config = dict(
    router_score='softmax',
    optimizer='muon_variant',
    batch_tokens=[65536, 131072, 262144, 524288],
    max_steps=4003,
)
Below are experts of layer 4 (counted from 0) of a mixture-of-experts language model. Rows are named router (the router's row for the expert), gate (a neuron's input weights, with its number), up (a neuron's input weights, with its number) and show model dimensions 120-159. Each number is 128 + 32 x the weight over its row's rms, rounded and kept within 0 to 255. Numbers have three digits each.
Before each expert's rows: "comes after" lists some tokens at least twice as common just before its tokens as in all text. This comes from a sample of Wikipedia text that the model never trained on. Tokens count by the router's weight.

# expert 21
comes after: " |", "\n", " | ", "\n\n", "0", " |  |"
router:149098137154119139143104146170155119155108173130168154157156109144092125187132167160077173087048126094129107120119157103
gate0:153127099191156123164049154084107117178127107142142126129163142097103152131124108139124113133160089148164124095114176141
up0:167096138132142104135196088145097115182117157088102072154073095123140129115149105117153118126141153137089096139175116137
gate1:135085191124147137115083148129111140074087101108093108099089131151174100075112126129143144178142076220174085147154116125
up1:161110077102095197161136119161064100169095149103137103154151179079121138104151057089133149146148202133128126084218121120
gate2:155144123137105091132085135101130105107126130199135161125140166113162136098128092117154174118103140142069130155097160149
up2:173170108139129102155058121129110086129107180142114129145099125110091116102080127149157096128143161090111120135139087109
gate3:123131118103177044072151170135097102149152157122114139113120130162148113196136146047088167151136122147139080120092102158
up3:093137141146090143175123118135079131120132160091168132117166108049132174083096091160126121156105171103116147158156107150
gate4:105078131118122151095121204136191164104178093091077172123106078145169092134101167093142143134121085116104115168145132187
up4:147130138101083131127113192127135165154149142166130141113138108153196081115162132165117106156117147124109173121103128138
gate5:113163140172156184097052139171109116165092085137159132156161096094094087128078129108155186108151123110144139129143147116
up5:143180126116088186110136042078175160139092137098158117156081143170154096077133140164118055116119110150081138167177101118
gate6:154116121125140154134162143138162149094142116108096117147071126133097205119138116137178118167107144186140125111187108090
up6:112087121066167127080133148164157102121166130117168102078080102191125166144114064162117113129137065152101095121151143146
gate7:142177134162097074122084085105144161184147143112117153090160111077065083080148096154133177169079115131142114152127170140
up7:177120119192109164098159134148127109143163152102101108147088128133116142166143140130200122112196134138168120217133099151
gate8:126085094159112158141116143168136121121105099049147114176124105161133119140093140088071163090103125043111151110133146100
up8:103089083160148148117150061115118114171069123144173176104145078149143126143097145177097150109118109065142117114154161174
gate9:124152133083125145148148121113086139091171127122145129147158140083155157159077173108115142127139125100122149129121147084
up9:135104090124100152129158075078131108102137148100093085127122116064134088160075152089078093155133145148153156116162118101
gate10:130136097179064158128148115119094192153135171159068105114145121169131203159145123138121192141136145153092116111196159103
up10:100088172144170069143153065096165117144130104158097172171101119139075120158111098159121102181179092160147105103097148091
gate11:173125118179130117090121148137140126189116134109129144125130153134128166142128137101115133111137120170170126134062078088
up11:136116149162109145099097119133213129159137078165169095147090162106176067112131128141215074110137126170175137186106096116
gate12:164108105109157126096163147103133128120148115121146139140075106091153205156120123100176174139098174077139107140126100095
up12:130130142145120138139168066159200082107099096165135151135134128117142095062122166153158119132116127172124068096090183183
gate13:116130155132130106124082129077168146141123111124137063121133102078104160086142083169160123103120128046133128116124112144
up13:142107108123129126121139157102137135148127127153136130144128133118070097112107099165127121126097129170145161118085149122
gate14:113109100087090083058132121063102121140171142147107142118072190089116143127117095102128116106108133107118029172150132137
up14:128219091175153166133164150183116114142129156143126141132175130142149109088122098142094165215117123172204144104099103125
gate15:161114120106110168142149137181176123085120108105096129140178181131150150074146113172088144104136086160143127096086074108
up15:124091075123140099143151142147198128157154175076128130129138126160154115105200140140101171165165104178121162073077146094
gate16:163152127149108168063011148155117116107133164128134139169123145095113115155153140128132095121146122110085069088141127109
up16:109183186105119176155161136118148085143161116100102113157114089188135131127143085088124136136149116102115152166109153099
gate17:110100174143051061111205131178102125106130145087162150068128156168175146163084154176109095132061156107086137162137114085
up17:119127069100181163113088110122151110105137139146160137137096127088101060118147111122151154134148148159125113122100088178
gate18:163102082071142157185127138128062072159152179113112169099019171161106125152115093174079140100083118165077154203148112103
up18:117130145087195100151145114143103117162103113068156109168026128134138131134096157126098146120119112076132155153133095081
gate19:084136104137176130105102105099183087143116147144094141116121174151110126184107141129157131105111119131104129124051136142
up19:125162085129122106120118118089132097111160153126151088163094126124115080200150146134129153109120118144135121156172091156
gate20:125138169149111137131133114113081082059137153158086140138071116151082190086165146113096159097156124136129100119105123082
up20:104101167115148073132101147120174120164078174169176108136064126109133084124109138135074169170098130120141162140146105163
gate21:119129150127134119090104141151133122097149061146144143137101134105089147108110110207117127081070087120121133108093126137
up21:137140120110148141107124089140102095149174117173139131112180104172139176138101140102059097125044111096170110155130141146
gate22:150157131137139110118112102045102143176134147129184106122182173099114067160164147129166150079113128109145122149163111241
up22:162061096106031137156099084149139153108135093118114131118131087158132149084084124151150100157118040167073195156117087159
gate23:135115154164106147166153136128112163124127118129088110150130144133096136116115116120084130081102129107131114165163129181
up23:088147100106199153100101097108154073132123116077156119122109124139197119117144121136111174192148167143156137099135106115

# expert 6
comes after: ".", "\n\n", "==", ")", " ==", "==="
router:204148127171161154125154182155107168165201207152062137153199117082133081140145090171113136138084107104156107162153122167
gate0:123116070132111168137109172062153103096140064153141081122089106070141120089102078126126132071139141108132061095120133171
up0:130130128137126114133113057141155109092124164124151097112128155172143091133167180129113136120153113136158165157174131103
gate1:116157165089134129106082112142090055168103171111149100162181118126127172119137122132156095127083097093148142098097142138
up1:194083120129149129138187108085078139134127084142119136129157086157140123088111134157131127115099135176149104156121155171
gate2:097140192141127130126141192109152108189165087113116128097100155139125122132131104080151152081121089088116087124134173171
up2:165168115123105147102100169176071117167113110086142128142121132095135109118133124148134139132137133162088183074139081163
gate3:150149162093153140132128107118162129157124143064085052138150164142103139107111150183083100124162119161139149182149162137
up3:080194114176128113144113117052084099101103071141175190141138109161077079129135090100107159157103136151086149145136161186
gate4:096150145147140158146147109110132110125171142136158161164177177129156097121119194085087201135122138051195104134159109114
up4:062138105116158114184167146127154069172109114114139193098142148131168139102111123090083150118141152060166092141087110115
gate5:152101091122079148150106187107114127132117078134112076160129156156121140141100226105149184151157127109140126121165174077
up5:105087121145156081089135130127128134139141156148185117097173107108154114085156101179153139096120104117117101100091092162
gate6:107106167124122128089165113183117116159163152071150085085152117155125157108101088181126131152077117137157174119140107109
up6:172097137119167164127146149098171131150154147122090094131128141083135107117114135138147144134073115121089161113090129136
gate7:088117112119137118154122133152096100143105121098159119132124182109196135149164146108096080145132171128106178047133154061
up7:164115108097122130135138135086079172100108114108129118159091140153177177132109166195150143097122173113111171107149182140
gate8:107162177137106169151091224166124160153103124067120172141108124199149107111143154135106058192140154059119182087126099132
up8:137120078132101173128087113168114125077151118148085088142090126095127124152101118139131156140112124101172104168127128110
gate9:153135174143121159062158146094132107171124175161130130072161165099150143113079061102145197115099070090128112167165149155
up9:153128100090128100159186165105082127176090167116150206054162162104079126192140109134118113156128098165122116107143116148
gate10:144160036122156063127115131137177204138122174129077113159151183120096121092111135161076133156093155084084184108170127143
up10:116116212122093167154125117085110104128109092109147207076088045116164135175116125070145126118145145166088090149113155114
gate11:134079151206103118137054122107106120112171095206123108122097166134138128084143151081117136168091130064132144127116123142
up11:070173125172110089082133115118150122128171173075107196154125148135153182164136125169163128098182115168153090175131119137
gate12:174141128171164059054126135111193120160174097151176130153141156087150144124112097108151125150117125077092118210098143165
up12:166172119135136086093151166089128125092180062104093141161111146093145118166081103132158124126115135114131081161106138173
gate13:092104128113134105136129133109151143184114091096034109161116154119157096117123130115110194097146078157139179140105127114
up13:141148067106177151115146131147142115093109115117199108118161150136109160136125144146101106132072111191159163188173082159
gate14:106106135164071081138148117095166090174109157111125099154099133113110124190107126116145145108113116139073155133090153125
up14:186128062164100084171148153105115123209110212097131077160194138123153097162124124128164161113111166134097179111131160107
gate15:153140145231204133161086095115153143132179130136099203130117165128095091124130136162061113093146104170112128101144130101
up15:115129139043071162104192143115117118148093114143175084164082131106207119108144114120194094147144107128172125136102089119
gate16:109132083154077097160129144100187128163136141100097115136081170011109106170135160131136168097185122096150132107129098107
up16:089157152144110151065130122181078187109153057115185139180118091154157123075098127131112119153095138202149082132112137158
gate17:147098093125148119124171152107157162117187089088141112126093061139080137133154138186164098153156085168080097153146171099
up17:087141096091160136141135148117098116113089122086138166149129155146170137135177176066090095112092115106096076106149096186
gate18:109091115158103132072078164089161141152129100147076113164148133126147160114173120111150120196112148094161106120104161188
up18:147145077132168085076151167108135156134124146080125141117114144117075121101155116107083096185138142186128122099137118178
gate19:106120152141215132138126122085157130139155162162099149096152151061166102098154148061177074137096131100111109120140043108
up19:138145114113028132135088079094152109084176107125125139108070190087147123163080153095161143124095134100140175088095129102
gate20:146158071156177137157132126100126132130134171159130066117183114087180111090120078161112088118112168173080085144115129173
up20:138112140171108127116084123131096134154117059067128128093048104086093158113157090144150165119116103168147128094185147113
gate21:140125107159116119109149113125103098164109154134122089111154121181049141054099095079106137148155147101094115108117088158
up21:174092123105128146175135152150074118131181026099145130147099107140201072139189161103183090147147183113150138172175151120
gate22:137130111107144097217109133066123137139157102146134186118189140196127112103104169131083162132102136143087128147142088134
up22:134160152237120093164136092144125127193164131150160167140150132116110038144080139128111115168113111143112086155146157124
gate23:102145091166165117137170136115163198193165110141175120100119087075208146114124118061193127140108210116099105113146144177
up23:098132116096125123145074139124143130142140126124192147083152127134091116167109101144168128158135148114105110113180146152

# expert 11
comes after: " | ", "\n", " ", "1", ", ", " ("
router:160152126127125080127171085129128131082151150121111138156155146120095099194159147128104120076105108177124184165117123156
gate0:156172085160170141125116143100194150099124126074136119122156103105102078144137079148141169150137119119117174083130108139
up0:104102170060167114164082092148072151135101128164144148166128088136126106159134129120129128125095138130138082131132136106
gate1:106101117129098163110155158139142111149172060126155120077151079122119146101062098124114078121131144136144126068112157126
up1:140124124139152093148100092143106079055150222127075144154187142158138137153185116161087095143141147117145137152119117121
gate2:102115201107157095162070174174144068155181112112162116125130158140104114116107119157141142145163076168082185128163094138
up2:104096093143140137098135149101153130177144133121124153104172116131127173126083103139072103158137113116128140148106148122
gate3:107099116137112188097157156178083163211130089113098109113145174123163138185177092159149150106155156097160094163110155117
up3:139159171148069126124127185168108110132172155136093161149126137136125135135121103127145126116171131137124162091114113088
gate4:154161167168135135092091153121182125149111170148128135051141124113132082139169083146094097105179100156132090143129204113
up4:086092157090070151099132129115160130146064122125082163160117119120140146114116146116145151104152097095149116149161083043
gate5:140027145182109134126081167166194141049144127092162157144140081132146192141133080106123143138204092123157107147051115150
up5:106121132125106141151163131143163122093116147047156068178091112133128085093094152104065152100140132165133112170085125165
gate6:135141194152042162119105150178114159136111171149106132124088052142151106175138078120131188130153141044159136125160133150
up6:137135115108119105104124149130086120114119126142138151140125161141047151129121169171125119132143133165088114162139111121
gate7:075148151153165121112124091224159127077149147093126107126053122159083117130137092125086156091104088163105113167131144091
up7:154135144096134083082090145109164151114121149116116101119172153116090106113094118114151127100132107064149125136104079138
gate8:132144090130142171196155192145113124179138131121158101113098152088098130172127130095128162133036156117144158149118153109
up8:178167106159101087166099114099123173079137125149089116166153200060129151120162119205088119118108079093174119150132178136
gate9:033087164141165115108098133148174115165108101142112175104139119107120194089095125128098133100138115131146161086121119154
up9:121047144104150081110164102116105130125132092091163128093116144134182145138183144155140111136209154109062088159120113122
gate10:136205159126123108173086158147182129098138103126060126093090121098169154161169174113137131110186164103069122115138148121
up10:116141065174162167170127152173181131086169088091119124155083158175133111142123126171139171108117178153084073106122127104
gate11:127132110113117118149126149150184130074159216092142160148102123135104098112186107170093125103113145043067150090129103121
up11:104149117133135138096109147178136170121136183101150176123086142094150131103111100156106127144112106047103117103156132163
gate12:140129084101082153138103102046061152058164128115094167141102085112084089098087097159079147087126098081129118128130162137
up12:205135104058132129149085120067172090055129126097120179157158113139136158056131142093118128113105124097146183169105146137
gate13:139127132186148086130103085086119174133133088116080150160129154150175138151127203116182125153147127106134100168066158166
up13:108101130161118123138088149137094135087088126052110138135084110138153124100181142116113129154070183085100092223228180162
gate14:097147094042135225135121153107095171113124144143113138158107151094159102147154128155109140115123184144120160142126146154
up14:153075085189098094166136103143112096140130106140152162154112125151207105123112144080133110168226149180134100058103070113
gate15:164140096124142120165140125102098134144167118143172162180116067120206096145110080134171108130119108151146188127145113131
up15:153170138175120115121103151141189114068141131141094048147129140063103136088051123146084152137105160103094098120156099128
gate16:110130143099128114090134100090147118112098111170156094162180089194172177200117104176177091092131157100121131111167154077
up16:116150113069061133135130071224134107121142153134095166097118184137067186141098159057172182138138092148167116093136130122
gate17:146087101126071101133076201154154154184165156138180145127133120161146130117105056092100145207135081081080140075134111094
up17:117093036156136122145118110120140121130088115140122136062148078123064114150175158133150092131117173113143141160121141175
gate18:165087112164085130074090155084146139067134106110087101089181084119126120090151139178148107142192112096114101143201146138
up18:142149097108107110079118125099108075147106060178127132107080095149135119142159086144205131111094077169114144109191136149
gate19:092130155143190097007201086147120097148178166190116117134099171165130128119096069146156118170174071116101123171109120137
up19:113155163104103116213036133101126137130119097132123108168114145114077102115101150144086120098144155159116124140131087151
gate20:166118123137088153118160113126123131151163089090139140151156111158086098190151162118075126145039163177143108141152137084
up20:091100167121160140136129128188116100102182138129180143140107187108154125174106137103108161077116156135093121115168178073
gate21:090089060093086119061164131141093113077159150198076090147134159110162142153170119076141143062105141094055109181141130147
up21:119113069110199163072147147172120106133144144076185106076155142153114135085120162084117151092142186117155131125104135102
gate22:088115158154120145117146133152134128138131129088112064189162174157154106114162150122127184158069112138134131129164071123
up22:104187102117202173099080088162057153112093097124156103134102104056127128078155089129160038104154121178095101120094192144
gate23:084129097176128149127068132107083124135137117121170073118130119115105052118137160095148130155174143104107139174099141173
up23:116131146107131073126065113132131174119167077149118120201098129121028079134100172137103100163135152083083165112130140179

# expert 4
comes after: "\n", " | ", "0", "1", "| ", "- "
router:147137117110111099164072123166126174085104198114185134094142128126091138140135096127117145103113063154113159140190109117
gate0:143172071111134162071138180115167160120192152168118087064152162118147129151130090062116156179128114187134102126154115101
up0:148148068138144146108129108168195111136123101115140130103137132105162070131138117103102183135121106122066189128108210136
gate1:115213047097144199123150117113111146119114108161122119131152106207177090163159132121095111127085120137117054156116117076
up1:175185087173158152117155114115133141134124101153112152104115146110186156104148143092155056096146167176080097141148100130
gate2:113099087074100129161044108117091152088139100088142111116157115149201104122094082112152134145144180074138084119089130142
up2:086093157204118145114153137074132129114146123148110152122170131138173134161097100144184086163140177118149135129142116078
gate3:146097112109148124133153152122113108171123182087173186138138107074189094107200101115141140110136149132109096146154123099
up3:102169162088131089136197148101103148101149131119175082098160133059176074082170134181132083130108133083076106115137130112
gate4:064177106140130105093134175187123128134118192162131086090108155145140178122143198131111140166097105115157109118102144134
up4:050124076097128150172127154182157124118133084128128137145099152110182163062111213108090111133122067122153156133101160147
gate5:151132101081241154158139128107126073162109147149197171144125189170123081105150136101138143060129128125129078044085164086
up5:137142100137151092144158167120127103061113174133120164089137150155093091092133112110092167090117127208155125131060055120
gate6:050075104157123123145150160113126094172123183086156171137134121143149154116119126132141207139116050085147178140153159111
up6:183207090099155106154115093078141153157114078145123098121085114135093101183094106121141127134090155164118056099144080095
gate7:144148150116132118206050143007164116167086097110117111160166120101208127161092131083129132141134132113117132105092127127
up7:091095154121135154099099140172120099203120093135079138112072166165152118110180048132167107152214101180116198136167163113
gate8:110155147079113174096131190167125120121119156168108123091152077130121104108154121122128117122107095099161136073064148069
up8:086142125142140089167192148077122150149121123181112144133138150217090121152127101146177154148134200162139146112145210102
gate9:105142131174107103097130119127103151086140106143109128105104141162161155064101174115163111134086124177117122090123131173
up9:114147094110085113127136082124100096123105131122133148131133099130143075127057092129166164222150129131054175090074194105
gate10:185104150092113123151105119159077178172165104119113129176076138124149102160090105135139168161127098070127126098148104185
up10:105161113053138126119101102152104141125108131092117159126155112091160207026103121122109121163110134104122112175091135138
gate11:165142119091150150124148149151144126189117115151116142163128075146117098064102166087101138141091141120116143078187097156
up11:144130107140154120112187132181052165138085147107152164160104085149129088084071150087144140156125117042135120094122039171
gate12:144128113211141128115192149127109163142154085084110135102178054221170121127122157146163116154136122198119145127120118105
up12:143147130176073134097150134094082139140110121093152123102131072255106161153105166113125114183126130196122143108090117140
gate13:089107149196159153158136081165046078130143108140097132088163142118138070145123148098131108136097144083079116124113044135
up13:132147113119126120097146152118118109140075137138107146090072114123145118173123121171118140139135133116103085164142143164
gate14:120160156131156145118090130119147116102131152133117140133163123167174121106084129110125150090166118149140118126194083088
up14:168158075156124077148148095142136093093181126153104166151136113120099143118097122182111147143124112130111167110212117124
gate15:138129089103131122169114128119137096165172154101180126133127140188118112191117136088191113106137139087109091089085092152
up15:101145111094109129157099132128112133142159115134174125156179087082142121181179170136079090137096134162128121131108132104
gate16:196123130153113126163112162115115192114118128117099155139091114165130131107149140179061101127074087061103152216185134133
up16:130089045134128154146085154173143177110150107093068157082048186146175136152100099149082088084096150143117098049053097090
gate17:121125102153118182111151128127105137147120124130122133196124141145154107127107142135153169098098094138078111212150130073
up17:205123144097086208147136189065101111159147096150126129181054186136176117138176123074206142214174128118071121131160144108
gate18:114128133115135097101125192132168115125146158140169159084185097098130138118149063091125177137092104139092105121171132112
up18:089146187114127115138170174099144158147182154095198140082179109106097144150099102145148161127093168099121104125104143144
gate19:139156175042167126114132188109154142077103105123180117074152158176165113165154156125117161162080119190132102144083124164
up19:107150199113132081120120058180151104133113119157128118123148165131147139165115136094171054112087129152119120109124147125
gate20:123130151112130177147098205095159181122142157116141134103093123176140112149121171137099133117097156096109166167102146169
up20:155165078130106121109162101127136057125091156114090179101104107100123121162150111108143178121152105042143125158045102089
gate21:128143119172100114132125166151114102156081144090131075093141116076062126107137095134075111092128128148131148125199127080
up21:148098100154102159171173081135161165071134121083069156112067147096159143133133096144082161163132086069132152156140117098
gate22:193080079184139162126142126127092147140124164122128160118086110173134161168135109077111072140206124130082171112147191134
up22:114125132071043113131123121119147074134161094163179168123080130111140133107154134130080183152106186146147124126093135140
gate23:220151143141111111100119110098150173100056174117150123117115089123095215151141110096091137079110129062136089127108087099
up23:086174157112109106165117088134152092182137075188114070148147125156151096076115146171105082203145117152108082103113117169

# expert 23
comes after: "1", "2", " | ", "–", " ", "."
router:092146128136111170144169155153158124100081106145130097160155170150147054126131139126153072084160077147163192153087142108
gate0:097078121116136115131111150087088085172179145046085122150144137116087160163133113125140074107133172065098112151132125132
up0:120072098076125198128149217165086121117158193134148120108171144155056177092133132149089118137180158113135115136137081101
gate1:170184138097164043143130105150045108136189150138077093108101115105161113130133190128168098128097163098132133129139124118
up1:131123057120128149115107107140050123121153091156105183153141123140125125159168133180167169119134082113101111132174070154
gate2:108090075138124122097159168088164138156167120087148147142139120179156066146100143084145086159180052091124107097125130081
up2:171120114184106131111099139137108150082121143115110176125160128110105080131045123106145133173123164095145080145121149096
gate3:147122108099087129130129167139136122117179111184141120087107107167142098130099093067088154160101147140141134171121117107
up3:106161137105146109115087091054097096150126145097099188190112130142142168132126142117115155135221088151112084101146119145
gate4:132114140150116086116170099100158109103123116080122215145129109144124148160120153056110116142101064132139127144096168132
up4:122109129152159125082097099090123181147190120149155098156138090106125098138144149136129146165117149110062149157086108103
gate5:146127107156092143146109131129085137156076174119123034094123084137148143151108041090161119182154100099159123153113130155
up5:140133108125181112120129140153182045113129127132157130197215158102114092141128181131053136118135116194107104109118153149
gate6:146125135111121101096185130086083136097114128113185106111133094148141171131099138158147107140054115181198113117057151122
up6:160161125089117117131160100133136173108097139130105192146094143131124161130141110208118119131106161111182125082134177136
gate7:134116088114146089120134121072171106134138151177127081064085099125127131128092135080160122144133116137116182073106072128
up7:079112065156105168135148097138101162118191134110138105088082115144108121134145159138125155129174140128148178119057094131
gate8:132125148094137137096179115106068192128128134115044134074161172109123182160095133150167123097107104086139132124150091164
up8:102223142123124092158166144114149131147109115139192131137108129176075087116121102126123126153171109100169108086120114142
gate9:129151158146117117176145137145092154140137082108152114078088104160148157131110101110133086126110187057114144142073116100
up9:115179175159146144128104115191120137113134158105123102076118120114117126125100131141154060180125153093170163139097141132
gate10:111141131132119192154134170112110139157096153152124134049070113119144174203060127152117149162157105123110176157118091150
up10:110131078165151072157177130192142116113125160082084112129134110129127111154092106077091061129093155168144072148135111160
gate11:162120130138097165116114111104048140103120156201071141157145082199187121160073061155135180158128118132143083134088178142
up11:134116075132140185087130129160104066127090119108112113146108145089147127140157105114191098179102088120073116116117094098
gate12:114160071124134151133116168104125102100189128176061139116118098116111140086118130147134102130078110163097147065154134103
up12:102122098157131183115087074077174095133173149216125134094054158087184142090142183113152121129122117101138125133129122114
gate13:174127158094076103165162182097101113105121151158140131086159154175101134130095139104111140151095101161105158078092094141
up13:188148154114075136137075098086178152104160123156126106093128103131059117183122124109172122096118146135097127105152088066
gate14:066092145115168131108127152142142087109137058072136163101108178109136093140180140129084136160090100095152167136133185138
up14:100107102135164079131102138120118080200109102116110138072114113121121112097173146071189127136136114125121116162143062133
gate15:147102145118120151106112125090101127096098143161093153068136145130115168106100116165130076103116073087116156147164148145
up15:115118146152149134115190172124167149108115106132122154144082117159152098168098136147103135127112135094160186108123138120
gate16:143100116158119162141102115161129101143122118144165075107093130092165107094132166106180135098123121135129174136133135106
up16:113195108091139116076158036117155155151146107148097155133122123149099148204136120132147157161157103095099081138125095139
gate17:115140136138156118146115106137095092126168157128123110113110191136092120160106055144080137110127047155118094128108168028
up17:111093104152120117179161157133159197175108130114148154152147135121167115135142134096122061169134074130127160140135079191
gate18:094151150152129107133158173130153131095157076144102078140112165149162149060071155149190140147106132115149159163120134125
up18:079117157103114148090099086150094130078113139155136139083048123194133123157117093113205117127171106143122084147134141132
gate19:121175178170080087116110085184088072103136104136054164099104118139128084131130128116151092044140144126095103084062132147
up19:157102141140165063099148169098196110142097140144116152135173130140119084095055108084168153117102100106118128109154151092
gate20:148182121144127107147128142176095100178085123125155122157101121113103138157174145132184134154138069153145078129117094127
up20:133067155090073165108133148106146172150166148120147142120138089125109076115128116074093159094102114121140129101173179181
gate21:104100096173137168134107197074124154077145113133148135115114147172111107066153104153127134144160133168144155119110121093
up21:175136160086152092126140159126177073182086189134117087139111128073153104121132098111122085118111138093115152113087092124
gate22:051132134166122193085119118096094148142170104164131201121114141133115103064129135130133089092151162164146107162073173140
up22:193172092213119147159114152103135133185143148115125153177127108156174144098130083112179083171129133076154127056169092133
gate23:080172113142097141098094120161097133143139103131142095158095119077104122141199168120176166144123131111135127117137128125
up23:183124131102160101143173136153160129128173150142090095123095126138089113113111128128150093162190129130089104142152117129

# expert 19
comes after: " |", ")", ".", "\n", " |  |", "=="
router:124110155103127120171097123139177106143173105127164149188145118139148101143132082156131159113114083123133112155161144127
gate0:125130091100115167075105166141129118141149113079072168169140141089126148142113112093122106141127148155135134127168189120
up0:127137107122114162118065114093158065128134172067124112120143130094138072115154076104099136161066152141190136123113112117
gate1:136063190105144136127127110106114149127143082138103133102150085146169160210093091163129144109125131135113153124149143090
up1:095163192150139155126030144135149108126125211108164133157091123066078170129128154155105130124164121094188096143135122119
gate2:102194113126112084153078146160116154116121142125116143132152149104129141129104057144104097163100155091088153084173159119
up2:145151108128156122169104116123105070141169105164109118125142161129102095104154098166113099122090108136097134094127144132
gate3:093149166137078055154135154136073073094152145130137186161122166110174100185061128113132090104131132124166139120107141115
up3:143135099089146118133151127174154131136134177113072148101074162121101167107177149124146087104114120097125182155125138104
gate4:197079121117185096142220156049169136156115098155161164152127160107157059132138140141131137151116099122173125123128149155
up4:163112103143148192150144099155114105181138091069157149102145151083128096130145173194148167138164094064138157142070177151
gate5:151128133158126102169108144120165142078117162167130158129141077129127122110136082145199094116165124150098172143152129130
up5:154145121133084148173071126080151125086112122135152144131129141062128148115155138141118100129175145122134114158121141145
gate6:142144112155169133101109139135120182053184144104188137136149111109146110127166124078069147152055123196137068120143164154
up6:150113159115135148130129147128099156131051165174138099152184170115166129124128127089126119161108134114156096108150094175
gate7:162128084130142106101137164149103114120200152143114128142154134092174132090138125098124167094083125122134192133123154156
up7:194118131101065123133155124197197082147125173134129117124155172137135153106136101141146107097124107089141126157155146157
gate8:137135162098137155121107151119109125120159128084171078088094068145115100166129152082125168089104104144116089135137155145
up8:167171140204149145167093143117140131125129140159123090185147150145116189166117129119135146138152156072145106155104112181
gate9:078116132144111185135094184134132138145130110122177093186152119152080143120123124109141122189099160123168113118123124123
up9:139085140135130073128076134157092097096180152120164184150104121121113109111138109233166154138134127194198158156160130121
gate10:084111089160155107116182087124157146122146152139131171096114136141132109149108096087157121062127128120110109090148178181
up10:135115142102084188150146137132114132144143202152102097083132140099130152128102170128126132136140164108074062123153177123
gate11:107165146075100129122117155135122227147175091130134140154122108047145116131116129182058174143132156192174155157197095107
up11:121152112118132157120138140130104169087127162130144104148148130122133127117106115114136147092125172155145155169122135130
gate12:089106153158138097147120141089090087176076185100174129167090137168136134150172114137160130138148123109152128106129155031
up12:065093158126195133138084115158114111074103096130110184159143105136088124108113172136121139124138126095096158060078152149
gate13:154093140101093163121165148109110132110144182123111135187059190141100184120139143160122074065147119073106130093190111120
up13:126133154103106138177092145100123134099124173169098184146112120128109198130126152145107121088160117131098099090134121143
gate14:154099086087120114172107110087134168136124152194103139019140123148142097088132125150153173181173081141086111129131158104
up14:067100157126146134160071092146164145168164068159146060164149138155086130186167135156094186097116107152133071099127092134
gate15:100174097120141100163081238144088135158139111123159069158072155105079144146126120118194126132120129177136117129106189169
up15:131129121091129114110063169123130114139162129164131167087151120159087094080142088138171134089121091118086165126090145194
gate16:143137134127101127086153165185105136106109089140246133140103157075091102108132092161079165132135159138131144122102100207
up16:087141149166105128164085131148141098127123097096192119118149100117098072185148111102112170115127130134091094116141128086
gate17:068126135149201151092108096130135097098164120096131109150074141104114103125077141177099115081152168114095113125104128132
up17:196130050134134137101109120115143138151071119121159100138148160211182104149156147096202098163173165179156105181154103116
gate18:158133135110167114046120111090131115104104107169084115117158122141146141139161166171146140119106103141133129171033068186
up18:169116149077110094146118129093141126163149110135082139089113164148106089096125108201127110113103142115126127118102119123
gate19:139174128153034125125143146125111202106135166127116126130111093110176113086181090091134136109114094110123192103094085093
up19:128124149100131089125135145161138162135059107166107106093036107044188161133113110081177131117088117127158103172083155136
gate20:188075109087139145101184135118112131075159176104119133103121155089215129081095117173124088114126125075085125151129164160
up20:137168098136045133113133160170133159143131111169134166086131138110115098149106147151067181137137072145103153104171101153
gate21:112099087111134135126123156157099159091141184146145134138129141105109127113072094137143109144123115100171128198164144083
up21:121178151131103135138108095112098142103116086187184112112145081149018148092153113166099108132067150115146195134129147144
gate22:150173131109194122190041161124136149042120155170142098138131170111094091114112156127114145169122126110073136132124150107
up22:111098152108130127094217084136084060182090087132158152166098102110216130148098108164168093131076153165192166133177106160
gate23:130154122149091141138142101120183163177089096113087143145138096109088083159094136128147113109131123107166145162171105157
up23:099151189111114134132116139081107145127128085082104191182180105114092135142116153129154129141108140115102156135121142149